Weights of a small mixture-of-experts language model, trained from scratch on English Wikipedia: 9 layers, 64 experts in each of 6 layers.
Below are experts of layer 6 (counted from 0) of a mixture-of-experts language model. Rows are named router (the router's row for the expert), gate (a neuron's input weights, with its number), up (a neuron's input weights, with its number) and show model dimensions 256-511. Each number is 500 + 50 x the weight over its row's rms, rounded and kept within 0 to 999. Numbers have three digits each.
After each expert's rows: a language model's description of what the expert responds to. This comes from a sample of Wikipedia text that the model never trained on.

# expert 15
router:429518523528430494516594545488459575441513582521472438529442475502469483463528393484497644565506435500484415503504488448488524535485504465486473462493441630504468559539451486449445537554495590561568513618490581501488398515518528553432438598603456492447440469570478527558548561449473513521455569625516477510523490484464406507593592408599492543466502601518401466453479481465466524523395539483454560564522414458432561560540485582465590457484443522495466435533549525520454501476541584472521505496583485523435422501520531533456498470499440504491481517458485484470518509467518552604506577483530515489502391437512535522487493422557552494545521507586539484503514506428535463458442518481534511467477454597419492493504537568440549489512476458465582466565528445452469560522546467
gate0:496502534524516475526559435493601433441553481487428537436432497495507521557466469466478587520349452591398523493584486545549448506562492536561582523591489501461550507508549522487408517482583593491524494526420419593483560486509509540476565515551413456501557442559552545489485598549550570466465551388498464523512513558486515503514499594490475497495469468485524491503491505474590509538616444573486488488494567482476516534505515502430591493465566407513478488524489439513344430597461516551597567498447483573544506433521542517455505488499455454517458597482499420529496574590419522522568496454500438402465555612459479498437416429396484474450439469452502564546471456465486491536416504587460456526528568626516465484408496448537466531473547512426547492443516467395427491469558425
up0:517526480524536502532472525519461467455463564495395417500488519519523497454540492570491508553454553548465515530517550521521508429440424501486547496543475494463591502507495496522422541523542546509368533434548496468505433521511513488559407522445495531483518428440478532505416606484571549473487546519554546530566378457477535450623497464587450432522550547556500495429498358477516406467551589477430518512490564451518483489437438620465423540548509506459603514508472481479529513619516422509578456485435488386598475548559521495485560553524518489549486506466454527588446445485544563437560505528488437518547444522619519483411450483459471493506474456474405461552446410404492550439540459405457517566510537506506532467457500536487646563589521443571506519457486488542458527515543530
Numbers in text. Number tokens in census figures, dates, stats tables and measurements, such as 18 in age ranges, 1 January, 0.3 mi.

# expert 32
router:488426470514490528521464542562551539393463451517522512591529591577520566483533522469489471553525544592470453377539489536589517432533541520464485468466500457476487539462509488470447477532507431507533402453602562482553551452523479497453602495541534424528526456397507496614544562517598368468449591533531494546456561586494403511473459508559444491564472514492575519512514489505502601438589447459494457462364487547548534443478437580493538563539439600487419464579461477431573509520456567572404501560461475534489468410419480550427505502533425530517475520545531473522426628546575543469462574534420467542530478498452443469475506534474476538531489452530535415467428453536489482564536439427541422519479505542460572515539564578544460448432538539426537492451474565502522377527530505
gate0:571494483479484398519513583542531493533555499459457496473569527549507554420483493471421421462550444524461475482419500403501410545426455435477455460503439448580380565540470530420533598515531476474492531556481483457615534535517580479469527451538562403440454476400497503537464427463495451586400498526505544472501485551573508504519503447652435595513466450574507526522533535539502564524548494438458561530553488446487454579455509436503511537507531447565492564535480461568561643467397501409519457543468528606528543467400552484433501457523495472457410409495569530424512435431553541525564557544520512464488550492538543526531471458503473479479454460590466556504506435510523504407532511440617453522495526548484545509562408577536429473522532552557472515475518479478542474604524510
up0:397547581442545473425459593525494424447508475522487498488540515485443517429512448459528502529516467500515496533541515529582500481460435433539462522494485471551514510456451618499486550543555537436484567469489526515618492519525542521450503481499506547428518453314458435631488464616545513557496458573467467597448524602481473498527483429646449466465476427574491545401509583534481366609514452457529462523537545498526451494478483532583583519564493476591493478507540511553544438549467446477468524441470532424525484508434491533449503539439447541491467541481511473492455544425577467540472406496491538519541505578593468523471443592505470536505497537623489479496576551471592533496503515513532417610540475530463508490530470511471451526515497438557450502510477424505501434587463516
Latinate stem pieces. Middle stems of learned words before suffixes like -ical or -ic, such as aut-om-atic, rel-ating, histor-, schol-arship, int-.

# expert 27
router:503466488609400433520468471538470454460567508471503557529528458443506576425462549492534481580574529511553532572495478427556464476502503434509574387530531483438559557530501468633598589460449546462486565582509513601494456510485415536504423526606491431494433510510363452442547499498488438555531542421453460523393491495469573577464607475544542483540521540477464505533532532444541480395526607573459535557493473583478464522550444460521526477533461475441477553517409436492408469564418463507559471535484493472416488483559514489411519601589637501418482516580523594479542503417604573443467447553530550428440457542442556472487491534544438480437533453512407493529457569530493398464484472504469484415501498479508508611497599527540408466422459476525437457498502619539520576500440446
gate0:490467506484562559561502400435461456556446400459441440520434497509532428488395547549525540477520464547537449503461543505516529437544476500483517405521486448555444616522488443470513550510544561409541421477557476507477517498421471475481498485459523534554476563555608443477539485486479515517576540581491420562507511421488461507446603404566583423518543530423496439557468421514498536520552646465499520464570403545482503472514468534439539503533481583500471485483529499458505600517455468508485479553452435554503406606477471424559501489513437552477538524509542516499454530555541577486573514538470523467443515492473535418514566498589526477471452555432440455454461492475419388574535523401486548510388488489546483447552539588494390418500460437507553509482493446502480443455474491
up0:494552478470465453423440468455519479499529566573479464450464464546549588470526488440540566415410480529567536554477466471485573459506568506501477572519521478532463570516564425480545440470531564526495457454556562538563485510583480503598568522480420479468447495533471511496571523464463450502465522561530550515464598540509564561512491503459479499574546480463479501440474474519483501531555478465534535386563508445476435473492571537404429514507475497595529518506497557457571461499461458543519494431504507458539560503515594546563560508524614562499528541489490484577587496440454459480598488407458507509458535467543505380521542542513481503544475576573532394513462500550469571471451484477482537439457483518529489461494439549486438471538511412522472528410459478484503477589509576
Foreign name syllables. Early syllables inside non-English names and words, often after a capital letter, such as V-ive-k, Land-we-hr, Be, Me, Le.

# expert 9
router:456575482454536568482412510480549493488587562479535541465441478443510446505529438443457533577566571580472489457513425538462524573386488506423385427560494509364491441558400460451467536514495524521428402557477475505459428522428485492470433530460510524504478434556403497435454530555446410417544509581411480499455467459492494515520467549490457473472521569563602547542473490496562455409483489461536522449494558444414457534521460459447499556521491574520489438389477471517384496584489458511410547522538544517494494516422532504419497434577528466536468534508536498540527556436447449590541464468537347513518537490398452502483467496506519475531517446455474542447434546449512494472406494609492559516420545467592471475461528466457396443490513587470613473474520523528451527540481518
gate0:488541505546496488585545555489432507498462496506572456489539524420549531526487445552483487524511457605396466529520389537445477470518461494538423528467560511471463532488537502512532551594484572571516448516533411506518462487449548484501498549529517581496411522538407505456495446483544498577447512369480550533490444453484513567586516514508496540481487477515478429513488542617530506483504529563461475377482565457384471536433463456534515532461510559532551443437460481577578516469494528424500560372487396565467590523475639458508522476474552509489457450491380544435459500500439525509518550551492536443493517586488540522512515414463492558404498462539509436466438605470451501579496510540419446518505495527346574588387452511446398520475612527463480563468409527501494463453471574
up0:612479508535471529378473502550441521566492531453577543502559390550488475402576506543402467489514466560503531528495545475543488572455540501588432481468533525439506486507532454534513581537512462442551469476539476545507585480546566469619499552512477506494518457549521415464496493562498533499509487456520500568523498508563472474558477511513495476467639506529523530503465550543432416488442553424619405493485450488588544463469582535544563481371452426521488551418569468564565544429515422492486556494477470498491536532539575402543522611537498548520459451513503543505525512513487585531480479412522448597516533526513456502535488511419498485452509483528443579557543502569569471586497533463436491518565486491480597582436448418530483507469493468566463434489558453483510489536530486
Table cell separators. Pipe separators between numeric cells in stats and election tables, plus line breaks between infobox fields and unit symbols like ′, sq, ft.

# expert 50
router:561517480462506493475443457583433601518500407464579530500475515530492546519447476505438544556543483514523567517504355527522480472527483454462458523487611577463564534434488499530570495624511587432424470433570447557545500522515419437522516425449415569536571550528517543495402563515486549497455501501546533457518477485445493471537479460482462476485484494431525514534512440630560464536489485486438466543451487516501557533530424470523531513571553429459570431456469445496521562446555483442566510450498502527554493526516504523410402430476463547480473605491456525537442419393466502597431512412498568352465512522465468450471536480504516482467612467551547561449539548495454482468429482490508533490493451466498475451511426502482522497469546454551553452501507553434531570454472535
gate0:403610467547538509547502527505449455559556482459459392516476520481456667481583498463475519452509411509524459541605479498422572513466576576417436482434540527516513518418510499476528490512466486465457606488464534495525453499468499511421518521439546451528515562533510471563530510559493470418559521482535426451507388539521493486495513540517513472551533473445467555493590527609499492528394441441542500435458546449472518473538459434538439497522594518488491464573451486498497439507585484493393539485520456502518504494457610482481457532436496458512511429492463555507504471497607507442398543488520475510464532495415485541483628614446527508438489464520504647465586496471470556517495477479419421452414455489473434551558496494526603446451505494531497442488528504480536499503489532
up0:530493443573490492554444537519515499493457466521420458450493430519449496387478539433464433555425516377474515465541547553670569468485518472437560461591517541526431495490459491567454452511523537400414559466539500521587460459432510464436457464574568528468498442518544518474539565617534471530567532580521510462519416511522586533531434556545449418463485422526393516472512527447576450522521454569533457557499486492457598524559610514556599518477493494485480467432495448505586508475428504424534517447481480429586428421570498476457524592434500476491529441573466424427494543488542506469435411557511509370535468526534495499488445439548455478494452559507517494556445497510558430510476573555463565460522507532486453576543484435540403563504431447493481490570433410521525497415499514
Adjective pieces, of. Pieces inside adjectives and abstract nouns such as advers-e, dec-e-ased, imm-ig-rants, similar, important, plus the preposition of.

# expert 53
router:539498525479506537479500503593577560510536550542483505518410556464483470540451559565479526524516478535466597506464554539490457528528412535543542485618443509542573448543507500426527503560504447516501534575567448443565510530442503493538519543448486503470572497525429507464447492489470555514588572492483545573529447535492598490590436523532448513516568495465542460473553484440457430529437505544507519441485467489488509550548459435524419589493453543428503487551515385484466605482524591531539530386457535526471478457582524483548481468597503549462483469503518493553485458510526505509522419491436540443541503444485550509519493397589481499572415538564529566507580508549513478474455459407463413488520505401518538479511621553489480491432427533544481493534498584518481587472566530
gate0:546570438508518478541589474458467442593547372562549500525453498445509442529496464480532416517416540511514467429519504499439524562556552481451461535538403518494502568470416473380509494504431544471569437478543567494478519479541507436461524562384428513494475539670490461515512514589568533454493518554500455520490457490565491529496479546528538479432437536439471519507436567550545428475578508536539413451554557481566442501362450455523414584452474573589550550502436446523504441561472539460467506487518518442534528527526549483481482527572542533416468407496493467571507485473481477470489567464483468592513495461473544506589464494585549483483538538456388492524502522417475456547451591527448500561513462458502574408623519465496476513516535477484404526490524493454563571448531478
up0:471450477484493518446441510576512521580515474397513521502518528504545443452527446448504544495471438480508426519507475527522537428562506473404561468402408477552467523489555542533455495528497470438556482510384467474558453457491550449582525539445520500516475463492505448473505513480545465525540478444554509509527493482502512604473507476522479400413534510550541412475589527518476510480551490532506485503461489413538455521539491542487459579407502462484447602492441565444484545557559485458553575458480464517406445540541515558408441525535565603426566488346495482554561494566532538536536480559502497464540542574627576377531496442521446539519532495524440532540502542491529448514543424516500464425483481577564522563395548535580549599559538586563401532441532472465487500442464539
Vowel pieces in names. Short vowel-bearing pieces inside foreign or place names and words: Lowest-o-ft, Feyen-o-ord, p-ap-al, al-co-hol, Mo, Jo.

# expert 59
router:533468472556449461603526478567585491463471486503465455445557518472502554488496538509507548546557516569472528502529553476453471436517462538531498507495455590464548586437513448466452574437499534466485609416578474576413524440496508506440450549426529520540420540566573521489519476486493484555401496484563475571514427490492470558557424514483410454495574653616574503557508438486391528534544524612469460417469537564560513439523421449464587460529536509643538533462528480528455542431501505504614444406474539561439548437532422463471512466493522466424528566459495505526474443544527530479530497477475508433495540485436559512563436578440420631403516430524427550563401476516510425428626612490487507432564509476500487555487494519564570516489498494597520518555524537515492500418470411
gate0:486615526504422452543470561545474453466523482487458575466471481438494577515474489514509515518538501496428432543421448618527349594373516560540478478492477534603541538501446517502469528569542445527415582452513543473537527477425542513442436481481510460484407459491531461566509539451575491451545454447498468502540503467434505509483497453508503517438571497473501569447521558479431498520509546389546525567443516455471466473492481515487544518509476512559487515553477458544482486526433455477425521517499458480589528526468440564487513487511519536446470576463491481517565452433443490496484535466489594476482551449506576426673459484452415450570559558512561527522476594489460547527558547500469440488483539565441453586505488446450558467593513560444538556476521453592502435464453413
up0:486482485568475454566469480469454531432485581539436496471441468548582614487551442536495483506502520505586463526517479580531482425504516491487424579498612540541445573522514501507504464498481517403444485573527473493491534495565482592514422470461427503433593525479412540505520448516481539428499616574463463566493532545462459516478505455491448488535481489505528465564455592444443466557606552380534409493461437520582537460476489498539501461531457405519496424452391534540514361421496512468483465536458451530515474530525468449503572488454467566549527425485474534514472482575498441429430503417500486571555532470562420442485553478455490515460505511518499499577518558491513552446536604551466517502542516489453562494551513497509435407500526521423497584452467451559586492425599428
Structural list connectors. Heading markers, table pipes, list dashes and connectors in infobox-style bios and tables, e.g. ==, |, -, and in Awards and highlights.

# expert 4
router:503434456506408444452503516550438523499467492516454526464468485526506454476468421454536543493560461399530524586482554557444521519515498496516423470525543571500550460511531554473520529454520560469471525600602475466502472474540522443524521612430511591588532483458551452542516442474456536538512519424547541440448567520534580512484481524430507466494531563481508547596522559605596471542539485474438492394549415398542401450422445526453459431494507479530552478524463480570465554471482494512524449528573589540510466513498505416524557474536424492421531514478436626520551468577567473486506408458585530478623403466456533436484531538511463507401430511523456504528478553537539496509435526443460523518541559503500453517508461459588431517501538486495645541577483506447489500515500595
gate0:515479431475522492562521501525552441456513476485435535506415489519546488496485521421501519472481520450547565464532496498469531424516515522493565459424451497570427432513473559507406514506523497579490486509482623590515574556522475442502436561537539546546532497554499516561430523508430472516512482420577497501508514454546558537419466580515513472535550524539550454383592457583484512552488542522490533556550465509523386543562493508527471503406531552488453621504506507513554575493582458500522488485549483603494547331622468475513431533568466578518523561419497416523548522475554481593451499516459457411402426500409556549470555548468469554534541464555431449551543465493458510493485513466515511479529507555453527380502512670456555474523503564480538453496572515436517526503505474
up0:566406585464431583508513435462471462478513479536369556511573594450495442486446484522426604496469471458477510562472499600531529446498539402559526494460458546476576450475556547550459495482487509509510422523478571597474495484530439564533508445557493433532481487449526417529555609561459495525466561600531448500444506492462451493468467549504421441480457450490684473446399481478463542465492436513382541485530528536501473430493517386476569447561468566589489576516497532482519510510481500526510456503555435496499618587571569539493541474493512529433553414444519445563532449463456428602455497380475544472546419491457510512466436549474543533472501464460490499496449534468459494467410453489524545511409498480407528506542501558547451411588493508489475500479482487515468472504512452
Clause-linking conjunctions and prepositions. Commas, and, as, with, by, in, from right after a noun phrase, opening a following phrase: "appeared as an outfielder", "vocals, synthesizer".

# expert 0
router:397499496574443457441440475567472399543541491459559616518496474531454472513534474465460563517537449458525521552481537511478473430431487573460513544483568446395504462526536516548541515470450521454527571613565529482509522504576596488497488513457556495552486538581405503554454479569463514572495495519529481448451553554423497560485513510541503505527471509514457464617559497600466555451497453576525456500547476470562503413482469601532459439530488451552513472511476564466488572462493452476578462603575507509486446416462436435510461482466430529479547548436464504550515420579571496478408446500476449509595435431510489377493508467563452538383484436505471415548438486468501555423442473511405491518557542472479462498496557543539447494433469517428610494489427430422458584527527569
gate0:566553485467548513510388423567549433502510520572487521521534564391412503478455525541524421487569538522564544486517451444374485479601568494366478452510510500456476576423506601520446479480444499416484496490573547543462562496489539540537581487500474536513510479496484464567560496630477529483493428445517472528486523501523557378497472424458517460500525515617453444496497466533631455498513593477493458553547482539638595446489479469527439515485526519533554515493438483476420447570461424572485536543532439600528521489435469487506430529566480487529456483503502517463472583364427578506475493405447376474405506454445544465474472528555482481399440638403433505514509554485482517381529464501555524522555470373484558568474470459529516466531571454581460494491487558480581477514528480
up0:459450510524488480469516465484554514536517364446523490483509475479468452405512478473464497502507506536399521459503521383481479419580530486578521459512454543484495445525537522508486554458493504516589406534592548550555478539598498506538495519493537458441467541520506565538540517455490498416534455425436549511539427452563552434478446597496510460361484467574536531425432562501466518494555489590466488478464496563604442453426513536454433585485491495445489501560568481508588437476477389463459454491522513469464427500492510536528549531517533526472498612523410461487539494565513431493561437538514506506404417499477426507524411580376499514516511481563358500510506497554574561436456538550478528479485545498515518527513509460532432467472455523507457464511440345486470435597518537
Clause-joining commas, conjunctions. Commas, semicolons and conjunctions like and, but, while, although that link clauses or list items, including thousands separators such as 175,000.

# expert 51
router:386547458465465504494529487496489527450494429591483500523404517523411503590519531488422458525505368547598490490420537480520574464485401406478604485561527433504492562550508423595476533588572576537500584504443438460575470479449458468443518544520604566462552519558515449532485471505445507493516534572591493465562489515427501484571540534456558532436485376489482529511496546493445571528441533435516460577415422498575542618474414503449505546552459461535460456514472530479508434470472557560459538470505499570515505493516550600534476579570474484561469477578465522421446544415458531512471551420543584542586497525416514552461425513460489505499479515472536446408526511521436521495532494537491501447444513560548441500438394584449475472447441496480463573507423472500501476479502541
gate0:457560482463515476512548548543377441581528583547496492495502515579517534417488506575485525457491533543513499530528456577523519485575505469436477459478509480457503457597475474468484489527599525425466437603546483425566425534471458504462474549556531473398492567536428532597624564446508532446493430433442510486535432491446517476557553512498527526443517536423482492591460565411471460466593493511476490609499579462542547412424438555501509577542614530527409604415481570406482574420452515616498394501485553500507489462530486469522493482582480427570494435448451540438489535494525539466449428508548574555507565457531492490496412616439486480504411461516622558459467396548540440471512509599546543498464526525538544463447497430432573520600493495455510509442410537518421441564575470
up0:444505496470525500515486599491532440472485465556515537491438479501508572554553529452464489546473566466526439509452546628545551488462515521476539446473529541352546562519553478537449540421502546464506373500548496408501516445443460463477460538466465510476494509507455484471496515523463589511524599525513499498458461521504455528431518470483547537458547535543470386527557502488442528459441504509515506491487448456488570539559363462467506494483384535572545449517527464538421469487450448520619544488475497579472544554479551549560528498532450575594580600518511518497527572459549457479505600526488576509486443492493430558504455503469522400507550448451515528499591511494464537565490567469570494538561546626522545473409533508535507533533488509532558475583414489544493502483443453
Word endings with s. Endings with s in words and names, especially Spanish or Greek os as in arquitectos and filosofo, plural s, Jr, idae.

# expert 36
router:519459497458443521460485529450436618554407562448519509563432364528488485517487539540533481522532572468428501416411490419477561542549501551514502486558545510558546465635535517465483566493517523499487533589444470487534453461542440486438470518490533456489489491535558511548553536503463509402528543486558523573514447547439544536495533557507465479528551470523520496468446544444510471519533573571565521542521444576396530441514570517514471495486489454453468414547532561525474467532412542515493480540433460465454438429516492495562434486457421475550475471422517435578545452514585476579417518516537588468492561402454456563502510467554553490578490556593590534473541452414539449479580531601451433530526444595482595518486507450444419496554476574504520475411437517463555533517494491
gate0:480474538446553421477587511499411463478525451553407471558503546502534551524360575520455501601482468458477487488382525501429540489491482516518459509402523448520583524395529535523541615488675545449464536486560588443541534537544530601383487560536555447577508461460444545466503556428565455471503556493546428474464466559497510538487568446442512504496465511512551519550529627513465499576502464589607577499579539578408531424542435571525583493516482487535537513453484466551522437454494492454447501465498515512416514481454628590422442528510541472439576508416528521483515497436494460602597454478535427561430426511485446588524510445525525453470469513580480585556527549497450528545500438491420542490442425465482545492473483439492557499491592532515514598593447497451509414577537525
up0:555447463498428501644521402545567482451494548537582487494460502528536513524546484467488541485424416486477550477543539568496448456465495545441324530531491506544441454496469508440451474542458460525447417536478504530463520443528549456507470468462442492505517467477543502567487502423504542504492468372547526453573518487516583487514537437488514524529552549532501567505470562456482477562527495471480434509427535486391506525496467473477503435492478442473539553536548478625467471397509564501443528420504446525494552483498541395557502507443524485497538460541535521513441468463512405478501419532438570433459570438528411546445523498505504573422484463550404561652515505478477513513551519539529564530546450531556507587483444530442610563423474545540579486612594459546355561520484533
Table cell numbers. Numbers and short tokens opening cells in sports, election and schedule tables, such as the p of 7:00 pm, scores, vote counts.

# expert 46
router:503554560537491521488457468513533386497569460472509543414504508499613480412486555433476451474545569554513569516425442515495422503537533445498570559529411497493499476529460542478599389599555464576410389407586508488437504464521400572510523556548518511505543583500611524551425524416484501526518525467523480398483537418493521532535537544454488498491518429484636471616469494456480493494425559454605457580488492531483481543502526529532575520513540577457548577508509532461588447509504528503554557447534519502525508541453429466544462571462517439458528414552592534574462499457550490490567440466518552397498453515441458410582494485411424521456467520471556513502478488516406465544500520487598472505490498554444485524452484513444567512493474516480501453470492442597579488458582540
gate0:604484519549506494362481500452472528553468490403414429549474487497488443605544491458550440548461524610479545604539479457542552521455505530580566488453485404445542457500535557552499479431548496516434513530508568485465469568499572470450591510547507442450497445500476551464476512507545445596489535455517423604481400434440499565543531480561469502522550453484511432580431443415466581555583542519505566593442513494508574625482519485468617528568503576466575450570546525529538481554466435426451415545481419585603464503489609514455435513544553531555511460448415453479544492419499525488507503561501433463506484532556450524543472466552476502498460477405517481479473451439527422446542501480539423436529444531493335543404551454476428482579549539503536494458498575480444532418535455
up0:552469466547528583499546484513526469450524601524635475526488487482500564470514502503442500588460531467586526478430609540377521418481501501492448514572493499460523436458417474488555593581457505511580540523476463356459437467493486411588458460466476521528532469502411481471549485489510560397496448336500468504511468543585501522505503428406536546516460500527424497444500399522509491497476413535548480479617481476491544459482520567596481507488495481559467581483431426573545441540591546550535529488508505555488482569498544470491438505417487573488399475462521599469445476619489514576544526479562440545512521519450535566524438462484579451517501477486403481419529481506465521484505481462436507454442491478476505447579496472467558523467463482580405505505458554542562533458595463
Name-final pieces and parentheses. Final pieces ending names, mostly places or schools in tables, plus closing parentheses: Quinnip(i)ac, Chen(n)ai, Vincenn(es), Jim(i), "1889)".

# expert 19
router:464514521448439491463542452496445566553478501491496490477450512479573484496499406422457575485493563446530518583471444508447421500538570459487533493519515524519530576469531525458439559556487511403543464543559412451542575562457520458472514511464357461606543552442567555575458440468432552555468504473475540425356548490498550433512588560454546497506576548540491518503482454604564514496576447473480490538521384513440398528447474457534493398519512439544470437467554523524477494482509500625532443399478504460528482469536545537450563488524469511411511585429476572462471433478544485454560619409598404541509465521448512500457437529525467475458508590485505590362422526565487611526494507444500434506508461487511454446481517462522458487484477395499602515481523556507546454569449603
gate0:453459490565469429430520512475503546530577499468516559370514492447555518521430474460465486419443438492572423589491491500478408466481583522518557526544502489480457501586483577578432550492584483521541443518501538519441557568436509483519369487543475533458492581496466385601558500487535466557411442425459475501527550513382543449490391457523585553443548489525469515514582486526529416520504526554440545530526459527532494519466407481451458512500521478436480406535518444514620466585533489526479412620534570548474500435505580567521479471488435520497603530509468456520470595518487478552503565507481365559426478547443474513573492513462546502547473447506540532483480492525538602430513522425548443492507464484429531447471449463526461510524458466542586487460515505509459476530524503
up0:424528490474435489463422490520474503545560431514562535524498522444502511455424523478424528534453424484438512552430534543488486433434503514454507508564502479566420442511420480564519535516437516494599519500519563517392489416457479571510470564598496491495474579442376532517427510484525517490549469529536543417497503414510539497500526446473507484499440510464582498497468547579463465503508519504622510429558486581559527453459492439493487531558461455429515502522468619511585480493424615466526461488573518435550607598541535434506514477482508581576587524574523461472448501478462435549478559437521417509424467481446481499504438541540433517566464552514466549536497558454490500446411481371435509584518486509509432431484433493527561536556593491547537442432542554470571388481602514
Locational prepositions. Prepositions after a noun or verb that introduce a place, time or object phrase, such as of, in, at, near, between.

# expert 44
router:594453482438538543605451462390446559551464447511533518511482479503554417496512546596593427498524514563442452420563503489510569599459480492476481543461483467520511487551438499381464537511465498494466506566540549438473418398534474469459406441442434451474446510493560508501523439593561450462422484521452470596488490459468535526465438554548494429555438516550512395483539538461521606509468479432507501493385498471547448488431519445515473426471505422571422486550442527516478498487507448443524468498510454443467492483493495427538484477516572444552446554496550472520417574512576523367429603481431535462451614514460528472547567488400478506538498448558485462510454539484564367506455504540586497445496466572539538547596448528526546479488521461440469500436440544548447430533376444
gate0:558470442560470522445475490503453532611568491520528527519533427529558405508444546530446429426494523386512493447450517494515501518558527505571455478473489529529568559602568549492579428499498503579429453500443528485557455497567518457517436512562543504465512565573508431522520521526565484467456522521556455392440488451443564434475477395565577522479587401516524482483569524474533535488537490507434443469539545413544524608451416485529514467617468493509415560581563479484485438495475444499559449468482497506531578533541545442395480501437469507439593562496514499514408521469490476424399436517567496535483595508575497466554460487518491618485494513481464584338516484504529561560461454448533475508448616575499409509435541501587511558547467532398525519526519429492470463464360382
up0:558523459477562518477486498410448392548524414457519486417531466486510484443541560386435475509519489560435449528552468539522512510446404467611474537426490564513478554422491442456462442508586561497482419421487467454534401547493540528452512462553474501401496481508478503503431426473505532481550528479527462527428526616502534468593470480504485512479581531546489547513416525453519541511427582502495435503534410481485356466440456488567430479446513398493506549455643472626552460420513507426511458479544536538433508469564506467568553443470503456616523470477497474564539547476476431542461416467539509473483583408454524410600522515467402537486462533448389462518546471565464485572525496558530374463406502511508513456542502535415427498588526484451554411561483510410462496454496546
Letter m, headings. The letter m inside or starting words, such as Alt-m-ayer, sig-m-oid, km, arm, plus == heading marks and line breaks.

# expert 14
router:455487475450452468468486463461557486511537568566461522541466523522546491526490569517487515566505474526496531697493474480451501477518537409611559427462486522549552454575486521576516462515486490465523413504442442448490425507491553542355537493481505474488478525461615481577471409480515496556519492504495537483490428526501464613524494440579584546489544510512528513509514463642516523555485499484440567423495471496499482520468543496602494446529570393542505482568519485494494437577499497480490492548481553562480528427560556430492455571561554483517536530477550506471496550511509511462544626448539491668566631505526523613452464470612577487443545478504401525481552499497499486485428498489527623428485384541502599471467476471531493485475448488464553570529519485522573482547536514
gate0:513561508467453514505488514523553516542410447546474592513585543492503392469427538400528560502507535468572514580467467481424470540447507605466474540517491471541541434520518440542423475538531589513615421487535453656493490497485536555475507601468506456454482454511460519495521503499491490575554507455539484580474433445519534488580451488531520485499429479540518464505560535537546522534470528546467541451472513535436440501424510442507518576404432479424545620514444495443529457583467464484499512555414488615447480486548493437566431498399559512411452442536538492450484527533556420447438435457520515466526414513535436638456486550498515496439507439432601437541444478528474407474506523437474559547446411583509512461436557498552515401470424502435504441508568407492482502435596511
up0:640440508469547566497524499465481473590563485524469502489507453560563536544520526566598527534520531537533531436509532462525419488558619459464514540506522627600447488495473459451424512509448517518435515559505506489497468440466576530544568532484483590484488422543407487502608481459556512531488484469521524385541660511426487586476453471467492523520501487593549547459552505416405468553514486537507501553498534491482537501477523575468547461560524521449507499533498481523403465503573418525566464434447521481499563440469485496597561576654476488449495509509535498551574555503519601562526516523501498499478519603575584489463463505542372466527509572424449464525513490416561467482479518508465538516527589472554533535476573428449468564584543500573442508449503524486479524503424558
Past-tense verbs, predicates. Main verbs and participles following a subject or auxiliary in narrative prose, such as won, released, played, directed, reads.

# expert 34
router:464477592461480504518451513393488505558560542506548474533498546445394512490582498593476416524576531486566607572456520525552550481538473538515560520516428480437484573507514464504564446447510504415435523467375494509443517451483448489457588484526539505578519562547555539453459594390595498400536572537461502559527489558480520533425537494523541522435499516511573514457529503508604380445474464554492451564494537559487518537517383521519457406515442529462481543523480513459516499540505534527505434520488465471532579478520536523573506485598437485464425401368534445446440571495524581500499491545603422493451389580587491466582550458482456488528533504497534423486451567538459537544536520528474527466575570474515500478535517437556538589508507496390494566601486583504562484506499580
gate0:506488476466463545503535532421455472559460504485480474497507465450506543481507412535620436460512497532443564547485499474491457569510478510567512515550478485479514466412454425482501442541511409546519468573440517506441535482492547500522517540454434492550460600411409521485526497515437542445460490423452495658479490529474539516490402443500476560513522565564432549535503615490545421460456588492460455443539467454504525589491489528488446542482507466572431504617461539520524515486516518528507590525469448463460574494488484529478623483517469519560527411533498516528487537507626463513463508511631401502505570436512577491437466506439486485388561554459519536489557512506519458517561465505484482486527481417565431530500418478384430465520564468506466477520549579493495480534427477
up0:466470440435533580516440438499416430587632474559536546413555435532449498492508367527532478403476493455442489459469477587451489607535461510484543527527555511547489479459550557581611555534535504389507496504576550508528505572576474412489445437542538567511523575501497477493549451494552521507488497556487591429445459457410541435420507489520489419619569476534534448570470574411511531577476576522455525539503535404515439482591504519504525509495483439398504479536515440462579467503423539512502484434462455496471521450387435488498464408530524529427417566535540479547562612463547546435518567577505441595461540497586517525478481487514569466503497479498492536504560501515442342556504514485511510472522500463380478500521632552503473508481527486500490450481426475521486526493523570
R-syllables and relative pronouns. Inner "or"/"r" pieces in long words (metam-or-phosis, Soc-or-ro, Antiterr-or-ism) and clause openers that, which, who, where.

# expert 5
router:547484439586538554451517515567546573529578566425544466567577578514442498457451517435473444505460564579501560515452439577495517492465504481559473475607528456546516544495431548509421526460499488614395418351444588440514472545497488457525513500512553482429469484456440604521395575477518418559526486545440491517422445471603575490461468544460465554404469605452499446493444503431512542474566500530493496471385491510461439498572514554515460460440479465463451547482575517465478520407458388511562580588490509412475493461394540423483424556492576582434527432479479544570431458561434538492499516523535511498562470479533500505561515439549568597599497436513462417519537533462473437554505513472477473350480509531520484523566593464563428511500499417471495534529525564526512524594481409
gate0:571522565558391511523462613501549538483541510482447430494516483560543456563479457539423503428420426461540483453503358474536512514496624529530454521587490479461521363444440582511535538380550516444460456497448555591514547449547488454428554539558549423502505628459530471449546536501498474523601430445516565521470497407475508546520579508547528543473445514531466487573519547448568540565496455589495540360491475575625508560476458467532413493435494536503543498495501460481434408538472623528536501619559579511505470480586475511588505521581489535534512512627523451553566526651414532564450439515510491483503441516431578451549506452472510513418497487589527453515494528624584501505486531577521617517522493529492523541601578486466482522421485507324538559528495564450451453546421494
up0:451593601433560516518528527498491427506497505458500440415610500532402507488437447511522487399515495524474555406521590455512487479382476483562556491520522498489556546483439558570441477456505354418639483470484484515438493455539368495510531440589467446497482504446601434532514582549543498513559459484510524553507522434404433545550444511550503392479411439554476462469430530526442501431565426493519477442548549579554449500541555515413574482492471572328574566490450542547500465405506428439541426488523461454520616517436517443521479493522439464528510489513594566508511424428488514510546492467532521603586364459499447481438477439592442547614408511490560550523523521555446505474520547512543496441531371481576525408483438507565486464491524531496511528525539505555531554431456543
Infobox and heading fragments. Word-initial pieces and field labels in infoboxes, tables and section headings, e.g. dep(uty), re, Art, Total, Born, ===.